Weights of a small mixture-of-experts language model, trained from scratch on English Wikipedia: a variant of Adam for the experts.
Below are experts of layer 4 (counted from 0) of a mixture-of-experts language model. Rows are named router (the router's row for the expert) and show model dimensions 0-47. Each number is 128 + 32 x the weight over its row's rms, rounded and kept within 0 to 255.
After each expert's rows: "mostly gets" lists some tokens that are sent to it at least half of the time. This comes from a sample of Wikipedia text that the model never trained on.

# expert 0
router [ 93 124 141 158 110 192 128 157  89  92 129 129 149 134 124 103 112 104 138 126  43 137 104  92 113 173 149 121 127 113 139 100 116 138 144  90 192 175 135 119 191 105  78 181 108 111  93 138]
mostly gets: " including", " several", " many", " these", " among", " some"

# expert 16
router [ 75  81 150 181 113 122 143  76 132 169 113 129 173 123 132 230 148 105  72 180  99 142 108  89  47 177 159 124 113 130 134 124 109 149 132 156 169 121 134 126 165 134  72 146 184  81 111 172]
mostly gets: " when", " where", " while", " However", " because", " if"

# expert 5
router [ 38 129 139 141 159 137 154 128 108  81  81  80 120  64 130 153 138  99 137 104 107 156 112  82 170 157 116 121  95  73 167 128 151 150 141 129 138 101 147 134 140  94 111 120 107 113 125  99]
mostly gets: " in", "In", " during", " In", " into", " within"

# expert 3
router [118 103 124 170 116 116 162  95 128 122 138  91 152 102  94 107 160 140  95 100 162 146 126 216 104 140  67 177 113 119 111 181  96 133  89 185 149 110  69 112 133 162 108 114 176  96 137 143]
mostly gets: " century", "194", "187", "202", " ago", "197"

# expert 18
router [169 140 166  66 120 141 146 166 155 149 164 174 168 140 160 128 169 134 173 134 108 148 144  91 170 156 139  75 195 101 120 143 102  74 158  81 136 111 137 128 121 147 121  84 138  51 137 153]
mostly gets: ".\n\n", "==", "===", ").\n\n", " |\n\n", "===="

# expert 21
router [107 148 120 108 162  86 152  83 138 194 109 163 119 136 114 133 104 143 129  88 153  88 150 153 119  59  87 112 144 107 137 194 167 136 150 103 125 140 118 140 111 182 166  90  99  99 104  86]
mostly gets: " LINEAR", " Insecta", " KSA", "\":", " Jr", " Motorsports"

# expert 28
router [ 50  86 110 193 137 150 144 136 150 153  76 154 140 153 105 116 125 120 187 155 118 128 133 121  76 111 138 179 113 176 107 138  89 182 156 102 186 166 127 117 168  92 138 191 104 145 118 173]
mostly gets: " able", " decided", " get", " find", " carried", " agreed"

# expert 7
router [168 153 173 101 182 190 120 119 101 128 161  71  83  94  77 115 125 185 122 112 113  86  89 104 147 142 153 105 123 116  78  97 137 135 177 165 116  84 112 106 120 134 157 116 179 133 129 103]
mostly gets: "″N", " (#", "°", "SI", " meters", "′"

# expert 10
router [204 156  97 109 171 168 120 179 104 153 129 147  87  47 144 109  91 145 170 133 113 143 153  78 148  78 122 170 126 139 190  90 153 137 171 143 104 119 184 172  67 175 106 133 128 122 168 120]
mostly gets: "°N", "″N", " Apps", " Coordinates", " UTC", " Animalia"

# expert 26
router [124 143 163 121 182 189 160 168  87 158 170 153 121 112 115  95 119  99 149 116  99 110 122  74 142 132 116  99 118 117 138 109 111 127 182 140 148  61 125 163 154 140 109 208 143 179 138 128]
mostly gets: "%", " votes", " million", " average", "%)", " %"

# expert 27
router [100 169  88 147  75 127  91 135 122 142 151 158 111 163 183 112 141  86 133 123 131  88 158 118 114 146 118 155  73 113 137 172 146 174  94 148 132 160 127 132  97 115 120  77 123  81 105  80]
mostly gets: " by", " ENG", " SUI", " Pseud", "John", " ROU"

# expert 23
router [183  92  84 145 140 100 102 106 185 116 121 144 153 168 123 119 119 160  92 124 139 170 139 173 100 149 104 146  86 140 119  91 116 103 119  78 112 159 118 108 131 152 142 112 151 132 115 229]
mostly gets: " house", " army", " program", " Committee", " version", " song"

# expert 11
router [169 152 113 122 102 139 119 105 139 104 101 122 121 101 123 172  96 162  80  99  81  85  77  77 152 194 124 109 112 114  53 116 138 158 139  90  98 191 135 141 114 144 108 127 108 175 104  80]
mostly gets: "SI", "Am", " Pseud", " Fal", " Id", " GP"

# expert 2
router [108  86  88 135 104 108 125  98 156 162 141 133 107 160 134 115  97  91 105 127  89 145 119  83  83 140 150  88 158 142 149 112 129 135 139  76  93 115 134  93 136 108  91 130 103 103  93 136]
mostly gets: " their", "The", "'s", " its", " her", " his"

# expert 12
router [ 97 143 140  44 136 129 156 146 110 193 118  79 142 101 139  89 135 160 159  78  86 117  48 109 152 149 208 107 154 158  99 163 107 129 137 135 159  84 102 123 158 110  77 142 175 126 126 117]
mostly gets: " Phylum", "131", "258", " †", " eight", " ;"

# expert 13
router [150 108 134 134 115 129 104  99 100 112 125 129 107 179  94 134 161  68 133 130 138 127 154 195 112 124 108 121 142  97 156 136  81 128 151 152  82 113  82 181  92 157 124  92 103 165 129 161]
mostly gets: " Preceded", " led", " elected", " attended", " appointed", " been"

# expert 31
router [129 129 110 102  95 179  86 174 161 134 150 212 116 103 172 111  92 169 152 120 163 118 181 108 176  55 122 130 108 116 191  84 157 112 127 178 148 146 122 116 142  93 139  76 124 105 150 130]
mostly gets: "See", "Career", "Scientific", "Personal", " Genus", "History"

# expert 24
router [ 96  92 137 189 170 121 124 130 114 103 135 151 130 209 107 102  93  93 111 133  98 114  82  79  96 150  85 138  99 127 166 131 128 122 158 116 124 171 162 135 162 164 119 145  89 151 107 147]
mostly gets: " small", " newly", " short", " single", " large", " young"

# expert 25
router [ 79 113 124 132 116  41 155 150 117 137 113 150 110 136 115 136 118 172  77 130 172 105 107 117 141 100 143  90 145  94 126  91 162 123 108 172 125  91 174  73 194 128 158 106  65 175  81 132]
mostly gets: " and", "\",", " or", " &", ",\"", ")."

# expert 29
router [ 66 152 174 170  56 109 185  98 131 185 112  64 142 100 135 120 161 111 120 124 202 139 150 174 102  94 145 111 161 169  84 127 137 104 129 159  82 144 102 150  92  93 156 135 133 137 136  43]
mostly gets: "ić", "oni", "stein", "berg", "elli", "ko"

# expert 4
router [188 165 160  87  96 163  83 140  75 113 136 153 131 110  79  92  90 127 123 128  75 120 132 108 123 127 169  99 195 174 129 109 111 116 208 132 123  78 128 126 114 107 169  86 159 162 156 132]
mostly gets: "″E", "{", "_{", "/a", "^{", " -;"

# expert 22
router [147 215 127 124 117 143  90  99  97 136 131 134 126 159 120  87 163 179 113 146  89 156  89 123 141 142 121 102 180  69 124 111 159 116 120 118 126 110 103 145 132 122 160 111 174 119 136 119]
mostly gets: " MF", " FW", " DF", " Binomial", " LINEAR", " Candidate"

# expert 6
router [ 54  97 108 116 185 166 178 157 134 101 116 111  80 154 132 107 114 135 174 114 161  98 190 117 221 118 124 169 119 120 158 104 107 151 125 147 122 133 127 139 125 134 151 125  49 158 129  70]
mostly gets: " south", " near", " east", " southern", " north", " west"

# expert 17
router [195  85 134  94 129 144 106 148 164 112 117 112 159 148  85 173 140 159 114 115  98 174 120 146 119 156 105 117 125 154 138  51 173 126  65  52 165 208 117 115 161  93 135 171 120 159 113 221]
mostly gets: " people", " groups", "ations", " members", " rights", " students"

# expert 15
router [152 128 113 121  94 103  85  95 157 175 159 138 119 145 190 120 160 104  75  88 194 103 106 195  97 125  90  85 110 151 146 173 106 109  79  88 129 140 138 139 105 134 174  81 165 123 107 179]
mostly gets: " footballer", " wife", " politician", " father", " brother", " singer"

# expert 9
router [179  94 139  80 146  66 119 130 136 125 114 107 125 105  98  51 134 160 116 122 103 113 127 145 161 102 125  96 109 108 125 130 193  75 113 137 148 181 135  66 129  90 176 118 188 163 123 131]
mostly gets: " Street", " Creek", " Avenue", " Theatre", " Bridge", " Road"

# expert 19
router [ 88  69 145 191 149 141 152 133 107 159 107 100 139 135 170 166 119 146 166 156 147 104 141 130  19 113 142 105 155 148 101 135 119 161 166 177 182 129 132 120 121 103 107 180 109 109  99 154]
mostly gets: " it", " him", " she", " them", " they", " he"

# expert 1
router [138 135 153 118  81 112 145  89 128 128 101  92 135 114 169 158 132 119  88 149 174 159 111 154 102 159 127 128 117 167  93 170 102 108 112 108  92 129 116 152  79 111 157  98 166 122 148  88]
mostly gets: " Jean", " David", " Michael", " Edward", " John", " Steve"

# expert 30
router [141 179 120  97 135  64 144 116 119  97 161 163 126 120 101 160 127 100 125 106 180 151 119 132 189  86 128 160 144  70 145 124 149 109 105 139  75 104 158  97 125 173 116 127 125 102 126  96]
mostly gets: " Cup", " Championships", " League", " Championship", " tournament", " league"

# expert 20
router [211 160  91 117 157 118 136 148 150 123 154 126 112 125 141  68 184  81 176 147 128 167 183 163 156  93 103 205 103  89 107 138 109 185  62 162 112 169  86 139  84 139  98  61 140 140 133 169]
mostly gets: " January", " November", " September", " July", " October", " December"

# expert 14
router [104 145 105 100 119 106 117 115 139  85 133  91 111  90 135 171 148  98 139 129 152 126 151 200 155  73 114 146 117 197  96 149 123  99  78 111  95 141 102 132  42 130 138  86  56 196 135  53]
mostly gets: " Socorro", " Angeles", " Paris", "burg", " Boston", " London"